Weights of a small mixture-of-experts language model, trained from scratch on English Wikipedia.
Size: width 192, 47.1M parameters.
Training: a variant of Muon for the experts, 511M tokens, 10644 steps.
Below are experts of layer 5 (counted from 0) of a mixture-of-experts language model. Rows are named gate (a neuron's input weights, with its number), up (a neuron's input weights, with its number) and show model dimensions 0-191. Each number is 200 + 40 x the weight over its row's rms, rounded and kept within 0 to 999.
Before each expert's rows: a language model's description of what the expert responds to; "mostly gets" lists some tokens that are sent to it at least half of the time. This comes from a sample of Wikipedia text that the model never trained on.

# expert 8
It responds to: Table row ends
mostly gets: " |\n", " am", "-b", "-p", "|---|---|---|---|---|---|\n", "-m"
gate1,207,183,184,194,222,170,203,189,121,242,231,119,269,194,113,140,246,238,211,114,188,167,226,175,181,209,245,204,209,252,192,212,206,192,226,201,163,121,236,220,158,170,282,214,290,189,181,136,224,142,108,228,161,222,216,238,174,126,204,181,204,168,255,217,270,198,115,224,187,181,141,173,214,129,192,180,167,175,242,159,180,168,168,237,220,288,220,145,186,176,227,178,200,187,224,183,192,201,271,179,181,153,223,227,176,204,255,251,230,204,146,195,160,270,196,167,251,148,164,196,125,174,198,174,251,207,216,166,252,212,172,212,192,187,190,171,256,198,176,169,206,120,191,174,211,229,184,140,267,236,234,248,208,124,165,258,308,212,166,231,245,214,151,257,271,215,133,176,195,143,185,137,153,198,210,179,173,240,165,221,205,206,182,229,220,240,222,230,119,203,146,171
up1,217,228,258,228,201,245,146,121,143,102,207,166,182,140,262,138,200,231,177,168,215,249,199,103,195,245,244,177,181,210,158,279,191,178,265,185,188,113,148,188,193,213,210,204,255,235,207,195,219,185,197,200,208,172,214,223,251,158,233,254,167,129,218,185,199,176,177,252,237,244,213,219,207,125,240,245,240,322,195,142,237,139,163,187,211,179,200,197,205,236,239,266,232,200,241,233,141,207,155,262,214,141,232,226,233,205,181,138,215,233,178,151,191,223,145,157,160,190,189,197,181,222,163,196,224,265,261,178,178,184,178,211,191,258,239,156,186,135,208,251,207,288,154,230,149,199,113,272,179,181,160,126,181,205,196,205,188,179,233,172,192,282,175,293,195,159,256,178,227,143,228,227,173,241,212,186,196,186,181,242,190,247,176,180,224,158,181,227,223,262,137,148

# expert 40
It responds to: Given names
mostly gets: " John", " William", " James", " Thomas", " Michael", " Robert"
gate1,249,222,171,192,180,211,199,221,237,176,210,200,206,235,201,173,241,189,239,209,179,195,156,165,179,168,161,225,222,173,147,159,205,194,139,143,103,100,111,252,234,195,200,122,198,268,244,218,193,206,224,226,158,236,194,203,178,205,240,174,240,189,99,156,216,264,151,212,211,156,248,270,211,162,183,187,194,170,241,226,108,207,155,204,235,147,189,156,206,281,189,236,252,211,183,259,192,210,212,265,178,181,175,280,155,199,246,218,228,227,227,311,236,166,136,118,199,222,173,176,207,163,229,182,273,227,205,231,163,189,172,208,97,207,112,215,231,188,151,174,264,198,247,210,196,171,192,142,191,275,228,183,221,300,187,233,183,212,184,232,200,201,228,242,192,249,214,219,234,199,153,167,204,249,197,246,222,188,177,229,251,207,199,222,155,282,206,121,255,130,151,195
up1,184,242,253,176,205,169,80,210,244,254,227,230,173,162,180,164,219,237,83,127,268,250,179,186,231,180,267,167,236,145,128,245,140,217,254,204,200,242,179,124,216,173,226,198,272,155,77,171,168,195,191,166,193,209,182,271,233,236,231,167,190,182,183,160,206,230,156,271,249,171,192,236,181,232,251,226,242,187,226,225,178,208,245,198,210,242,231,189,126,199,217,221,211,208,239,178,177,209,174,145,215,232,141,187,241,207,166,213,173,188,194,219,253,176,304,193,157,128,227,265,221,250,219,187,179,169,208,183,233,256,255,183,246,230,233,226,191,236,171,209,128,252,208,264,228,230,218,256,127,229,209,254,301,174,217,142,179,165,185,219,151,196,219,210,260,212,228,229,218,239,238,173,199,168,169,140,263,227,174,233,181,188,188,211,223,153,254,186,260,215,158,237

# expert 56
It responds to: Plural noun endings
mostly gets: " trains", " students", " systems", " buildings", " individuals", "ators"
gate0,214,169,254,153,96,152,180,246,184,237,229,209,205,175,212,210,149,240,217,231,232,161,196,252,233,182,187,313,266,262,175,190,215,226,165,221,140,247,238,190,239,154,204,241,248,208,179,226,203,213,227,242,187,202,161,196,123,239,147,224,162,174,192,208,191,211,213,206,191,198,152,188,241,196,221,177,233,229,270,249,188,233,265,268,190,269,189,223,271,127,212,267,170,147,252,175,180,153,212,238,169,238,259,152,149,183,267,184,185,167,173,206,233,216,219,204,181,148,205,110,271,218,223,138,178,200,210,191,163,151,238,182,153,88,181,252,211,153,249,222,209,115,144,190,250,254,220,202,173,212,275,189,202,194,176,166,214,166,206,142,159,247,179,223,282,199,160,247,150,212,210,156,186,246,147,151,206,201,196,227,160,288,202,130,155,238,132,204,197,215,185,134
up0,139,140,205,239,194,163,241,155,193,240,153,214,173,199,189,157,214,218,217,125,229,206,257,208,209,135,156,202,206,179,234,188,252,197,191,256,156,247,238,232,190,166,198,207,216,161,87,293,226,180,188,249,123,232,213,162,232,228,191,178,167,184,227,160,125,254,201,189,186,213,187,157,120,157,215,213,126,175,230,219,172,146,247,188,185,291,231,137,229,168,196,218,153,194,149,184,159,200,173,212,178,205,264,237,162,282,310,207,213,116,144,183,181,209,205,125,149,159,170,167,232,163,210,236,200,178,202,133,216,214,201,125,194,154,157,204,167,164,207,179,78,134,140,210,247,197,180,236,223,180,211,202,235,172,194,156,283,214,183,176,167,185,207,207,223,248,177,165,136,183,237,248,215,160,144,223,221,177,193,255,191,157,157,186,201,227,241,155,230,187,312,194

# expert 24
It responds to: Word-initial prefix pieces
mostly gets: " dis", " Mag", " Pat", " Gu", " Ber", " Com"
gate0,180,261,218,210,189,212,174,213,252,188,145,199,214,168,211,272,233,144,198,159,182,247,189,155,145,192,238,201,244,225,211,198,145,137,205,161,266,216,191,147,192,234,229,244,177,263,183,219,167,251,223,187,180,200,111,254,201,151,185,169,193,211,206,136,219,212,260,165,229,144,276,150,209,130,246,123,136,264,245,170,207,235,190,270,178,250,239,237,174,146,178,190,248,152,210,166,176,131,196,194,294,271,204,175,282,261,252,182,235,203,216,215,226,220,174,253,239,217,238,164,211,220,200,235,231,170,205,113,223,180,191,131,187,223,139,205,146,201,245,217,127,272,151,264,251,193,206,110,196,132,206,163,238,206,184,238,208,171,195,244,171,208,223,221,156,152,202,255,151,156,148,184,178,248,247,240,186,214,161,196,167,204,133,120,190,137,233,192,191,146,143,199
up0,247,211,194,188,209,266,209,238,210,245,186,218,119,174,143,129,204,168,296,180,289,228,205,123,188,215,212,150,182,188,219,177,120,173,211,220,210,235,193,150,216,210,143,274,171,200,141,164,215,228,229,132,230,217,179,128,197,282,131,222,193,214,254,212,238,304,135,198,183,260,216,246,135,259,227,242,180,210,152,163,184,170,156,203,200,213,171,273,232,134,227,155,209,250,220,200,232,174,189,167,186,197,150,210,122,248,196,233,214,224,159,182,239,200,215,160,230,224,213,220,221,225,146,224,172,238,159,196,192,308,217,194,190,143,200,207,92,224,204,207,187,228,171,182,129,160,281,175,129,223,186,201,177,221,244,191,209,142,215,201,244,173,185,176,255,204,146,222,175,232,154,131,98,236,182,257,189,209,180,126,205,236,200,171,245,237,193,135,212,205,191,184

# expert 39
It responds to: Ordinal suffixes and word pieces
mostly gets: "th", "st", "rd", "nd", "adu", " cur"
gate1,126,207,268,193,168,196,265,209,200,219,175,180,190,200,154,150,223,224,101,164,255,173,218,189,249,120,235,174,234,171,217,193,236,204,240,215,174,195,130,207,252,158,219,220,228,217,157,225,233,223,178,153,219,193,128,266,247,112,199,223,182,219,228,230,228,225,171,199,245,179,169,243,219,244,196,228,274,174,222,195,223,185,261,268,185,193,238,296,177,222,169,198,203,237,191,181,143,232,272,214,137,244,176,224,273,287,145,198,226,173,296,172,191,168,207,200,224,164,187,220,256,175,255,251,187,171,145,298,126,198,180,268,150,206,180,224,128,241,124,218,251,263,178,136,217,150,183,239,232,167,187,197,171,237,155,176,241,174,128,188,204,244,218,238,187,210,158,196,233,225,180,228,195,171,205,245,170,285,248,171,228,92,187,183,228,211,208,189,196,161,226,254
up1,167,210,204,136,153,193,170,212,224,181,71,222,212,187,225,268,238,178,173,237,162,166,184,177,266,196,200,107,237,105,208,273,194,315,159,171,203,219,276,206,173,224,236,225,167,268,214,163,186,203,278,203,184,232,159,243,193,194,168,258,170,235,122,325,183,213,219,151,248,266,195,198,162,217,168,172,140,188,202,193,210,210,293,173,175,154,193,219,179,256,182,181,198,159,219,188,182,155,161,162,161,226,190,196,181,208,218,219,247,311,144,246,171,205,213,186,257,143,223,209,227,177,179,156,128,234,271,185,205,253,205,212,253,206,232,218,226,173,169,246,176,210,222,212,190,204,171,203,269,148,196,200,184,181,209,268,295,204,240,188,126,122,211,226,182,176,230,248,175,179,189,217,214,124,246,172,187,211,210,210,160,179,206,214,215,164,219,272,253,170,187,212

# expert 36
It responds to: Indefinite article and decimals
mostly gets: " a", " an", "00"
gate1,137,241,137,261,137,217,190,256,229,244,217,285,223,244,202,188,176,212,171,190,274,216,243,127,198,214,151,223,253,172,290,184,231,194,191,224,241,202,191,200,187,183,170,200,166,202,152,179,225,223,287,250,147,227,228,221,227,251,143,193,242,209,213,259,226,150,239,194,202,208,199,188,194,238,224,190,250,252,219,150,171,87,212,194,159,141,217,215,177,135,221,215,280,192,179,259,205,216,204,162,220,217,208,231,166,321,220,168,238,158,159,195,207,170,179,181,172,218,170,210,224,140,178,189,133,269,229,191,210,226,197,156,224,219,165,204,213,214,220,237,175,170,211,224,226,216,128,116,131,259,201,221,204,217,252,177,131,171,279,221,99,292,217,94,89,162,190,162,232,256,183,230,166,178,214,189,186,217,218,210,168,245,241,186,231,224,180,212,214,190,141,213
up1,267,206,183,203,181,215,217,148,177,137,169,161,210,247,246,182,229,193,220,193,194,182,216,186,161,229,214,167,183,235,121,200,209,211,256,198,108,220,188,173,273,265,198,195,285,206,202,165,161,189,185,103,199,98,200,222,159,282,254,186,176,183,258,193,165,163,203,232,183,220,244,220,184,201,181,224,160,234,120,223,202,218,133,216,161,186,199,182,138,175,190,194,100,176,239,150,239,135,182,256,247,216,182,219,202,220,167,155,126,259,243,220,247,215,151,217,179,220,244,185,185,211,185,181,184,149,140,171,226,129,217,223,251,149,205,186,167,222,248,132,165,258,206,237,130,190,276,218,269,196,190,186,153,226,209,191,224,243,151,151,228,273,186,201,313,220,215,208,151,204,181,175,214,164,126,232,196,229,213,274,248,107,205,167,218,210,212,206,192,167,235,307

# expert 21
It responds to: Club and domain nouns
mostly gets: "°N", " UFC", " Battalion", " Chevrolet", " sea", " online"
gate0,258,232,233,241,243,181,207,222,137,178,154,241,215,190,182,215,200,230,218,162,190,105,214,240,212,176,157,138,231,254,129,276,243,204,226,162,198,229,229,187,156,197,222,174,269,215,235,247,177,172,198,152,242,249,200,191,182,250,249,200,193,255,221,266,173,263,161,155,191,183,150,264,153,210,179,178,213,199,219,289,124,196,304,201,216,243,188,237,170,168,201,186,213,246,184,161,217,214,177,141,208,178,225,181,209,174,236,150,172,249,166,249,166,229,231,174,138,226,150,173,282,140,164,177,269,133,233,192,180,177,247,126,139,172,144,199,238,162,284,260,220,98,214,145,266,209,203,211,158,147,202,185,187,208,202,188,135,212,214,145,164,205,208,213,222,178,184,209,156,243,195,220,212,265,107,190,124,229,160,211,142,230,247,135,218,147,243,169,199,153,240,176
up0,246,248,142,196,189,144,222,221,197,201,162,190,161,204,220,229,212,282,154,186,202,255,220,268,216,137,256,243,203,197,229,73,187,168,199,119,158,242,235,150,80,140,181,199,200,206,196,191,149,182,194,191,182,253,221,205,166,237,128,200,205,227,221,195,245,188,256,213,185,125,209,167,151,218,185,173,188,238,210,165,133,206,234,210,254,194,95,124,153,215,177,257,289,237,204,245,143,170,155,191,250,141,201,255,151,127,157,253,235,203,250,168,219,127,260,180,178,234,181,212,161,193,157,252,142,208,141,199,215,169,201,193,210,224,206,277,280,228,175,207,223,249,226,186,165,210,173,215,168,160,261,192,200,166,141,191,216,149,147,201,165,211,296,188,206,204,193,167,162,171,189,228,162,189,175,195,249,207,156,153,210,197,262,253,237,186,202,249,216,248,254,193

# expert 13
It responds to: Mid-word Latinate fragments
mostly gets: "end", "ient", "ident", "ater", "ent", "ost"
gate0,176,233,226,185,198,217,292,218,158,131,192,212,210,170,178,202,191,156,181,228,279,215,306,225,214,277,180,224,246,167,141,235,158,213,281,234,203,266,161,182,243,136,189,210,138,220,157,190,132,247,194,189,167,171,267,223,189,116,216,197,185,159,236,174,196,231,179,160,206,199,188,278,205,228,235,242,170,152,189,253,225,138,203,197,218,250,153,216,194,181,162,239,272,148,189,223,253,237,239,284,196,175,151,260,249,227,272,181,182,163,197,199,192,157,236,207,198,233,214,264,263,166,183,197,259,180,173,191,192,199,237,200,188,235,150,213,187,140,172,242,261,188,110,153,171,135,307,182,106,151,224,199,174,159,262,264,205,231,186,214,162,201,171,108,137,193,232,219,232,234,159,196,233,202,203,186,188,243,215,222,259,167,181,127,236,245,170,153,207,164,208,187
up0,155,236,162,230,197,218,205,140,265,202,226,206,192,209,158,120,224,211,246,230,167,168,261,185,219,206,276,157,244,142,228,141,262,146,171,213,173,199,150,225,160,207,210,200,245,210,196,226,169,197,147,238,217,153,159,167,228,181,213,266,138,234,219,194,195,192,204,147,196,171,272,184,171,255,127,209,238,201,173,195,259,242,163,240,185,196,178,251,190,166,230,153,162,286,154,235,204,214,164,169,101,227,138,137,230,191,207,212,219,206,274,102,187,176,144,183,167,123,221,246,178,217,239,231,219,176,247,280,172,181,189,217,236,92,178,202,128,247,219,205,183,148,142,233,194,302,226,228,252,164,234,214,187,213,186,233,227,139,178,229,174,148,170,237,209,135,219,179,195,203,212,263,212,250,234,198,179,188,229,178,218,127,218,268,256,166,179,274,273,169,254,174

# expert 47
It responds to: Opening quotes and brackets
mostly gets: " \"", " [", " '", " “", " (\"", "["
gate1,204,170,181,250,254,194,244,178,245,190,193,196,169,163,175,209,150,222,121,103,169,224,170,192,216,201,272,147,209,189,204,206,188,129,223,224,255,140,264,177,194,247,158,229,229,223,249,194,179,171,177,194,196,266,211,281,175,228,230,215,232,172,166,154,220,229,242,144,203,188,154,131,228,127,149,216,194,261,185,221,150,301,171,220,234,210,187,192,130,141,195,242,257,260,277,288,253,153,157,189,261,197,110,187,220,243,178,115,200,207,244,250,214,261,251,230,182,181,167,217,156,222,246,197,258,191,203,176,205,150,219,221,216,161,179,198,148,268,203,192,220,202,198,273,134,178,173,226,175,119,286,234,198,217,210,231,164,236,243,163,224,160,214,230,247,219,166,222,181,190,172,204,196,230,202,155,162,223,176,203,225,187,197,132,173,238,271,114,287,233,240,202
up1,148,212,215,230,138,236,274,227,198,262,201,178,177,242,222,200,217,210,191,158,146,234,241,200,221,148,195,166,248,200,258,196,215,226,149,231,219,174,159,219,174,234,239,191,185,146,154,224,228,202,197,186,236,231,136,188,192,184,203,182,162,224,115,137,202,263,207,207,186,174,203,157,208,112,142,209,188,170,178,188,235,252,159,241,176,222,230,162,220,224,206,211,171,173,126,142,187,196,205,222,227,211,208,107,169,320,231,186,225,166,285,234,198,189,204,159,305,111,198,281,148,169,207,247,202,164,253,164,223,183,194,184,248,142,194,96,168,204,157,181,218,177,174,281,127,176,220,198,233,159,179,198,182,107,170,237,148,200,201,194,142,248,236,165,268,164,205,220,183,178,237,180,158,207,128,252,113,246,259,166,182,263,157,217,216,200,237,137,217,169,182,261

# expert 27
It responds to: Place names
mostly gets: " York", " China", " London", " India", " England", " France"
gate0,176,242,120,170,186,270,272,262,174,171,174,219,200,183,138,247,143,177,234,114,185,160,232,210,173,182,176,250,184,215,267,179,117,209,181,164,172,295,237,233,222,267,259,168,219,226,210,229,256,227,274,266,212,188,232,183,200,210,161,191,206,155,160,164,263,195,204,223,241,235,193,161,168,206,125,153,217,210,218,197,160,174,152,236,177,215,208,222,173,193,208,289,241,175,168,173,160,302,218,146,234,171,203,171,151,208,168,197,170,220,183,242,184,256,193,202,214,147,234,221,188,147,222,152,146,201,177,232,149,199,168,124,240,201,146,170,249,271,171,200,182,134,232,223,200,162,252,156,249,260,302,202,186,253,219,188,251,205,215,187,212,221,193,111,188,199,182,218,218,234,143,200,130,133,178,180,197,128,138,242,134,233,162,231,145,207,135,196,158,229,206,161
up0,262,190,169,225,210,187,272,208,226,263,222,181,144,212,252,204,266,190,184,160,188,198,227,151,134,159,275,230,225,232,208,280,195,279,163,220,196,149,219,101,210,170,126,138,217,188,161,231,193,223,221,237,162,174,167,196,226,146,192,248,204,185,188,215,203,229,257,202,180,195,174,261,274,142,234,210,221,254,214,262,208,202,203,158,170,130,223,220,243,127,188,251,196,219,203,145,208,208,216,212,257,215,178,236,212,231,160,183,223,141,172,122,202,124,188,161,182,197,201,116,138,224,182,146,256,131,225,240,211,236,233,157,120,179,200,248,244,186,283,180,248,196,178,200,209,143,207,213,238,230,165,250,206,264,212,209,151,165,162,252,142,206,152,237,188,272,116,255,187,185,184,241,168,219,239,144,220,180,193,195,194,275,201,260,125,196,152,163,122,172,208,149

# expert 0
It responds to: Time and period nouns
mostly gets: " life", " years", " century", " year", " day", " period"
gate1,225,213,188,211,170,182,164,186,165,188,160,220,193,201,245,202,208,200,225,78,224,184,203,114,169,179,110,245,240,178,222,206,214,156,224,262,196,212,195,202,216,218,234,212,142,175,194,240,265,198,246,193,169,173,190,174,191,236,231,215,195,200,194,186,226,178,232,64,190,138,240,185,179,208,227,160,179,199,227,218,220,165,213,265,188,268,245,171,260,217,289,167,277,277,275,157,231,175,149,221,241,260,199,188,267,144,212,170,171,169,255,203,217,240,217,165,181,203,234,209,211,225,206,215,181,108,186,196,153,228,197,256,156,230,118,176,188,223,192,223,246,200,242,200,183,161,218,279,168,157,154,264,317,209,272,172,165,196,209,221,153,303,207,172,173,216,138,196,143,190,234,228,244,196,212,189,195,155,232,171,181,155,276,151,150,131,234,224,256,130,230,181
up1,220,198,166,223,211,166,217,245,141,215,240,181,236,171,222,165,197,199,218,264,185,210,229,237,151,163,185,180,278,172,95,166,210,243,211,274,222,190,172,168,114,241,195,171,246,195,206,228,140,203,229,227,208,229,238,196,179,194,246,266,163,299,170,168,184,166,208,204,135,164,224,215,216,210,161,242,212,197,167,177,222,133,263,179,137,155,159,206,247,144,177,163,253,173,160,173,203,120,193,145,209,216,173,242,216,166,140,179,205,237,279,245,201,233,268,123,166,158,184,163,175,136,199,248,182,246,282,233,236,195,233,244,217,187,253,160,275,172,318,256,251,88,198,181,209,176,168,245,148,272,223,155,200,197,194,191,149,232,181,157,151,187,181,163,193,259,206,212,189,199,180,181,237,181,192,198,265,156,156,240,216,172,184,257,180,211,275,204,114,207,193,189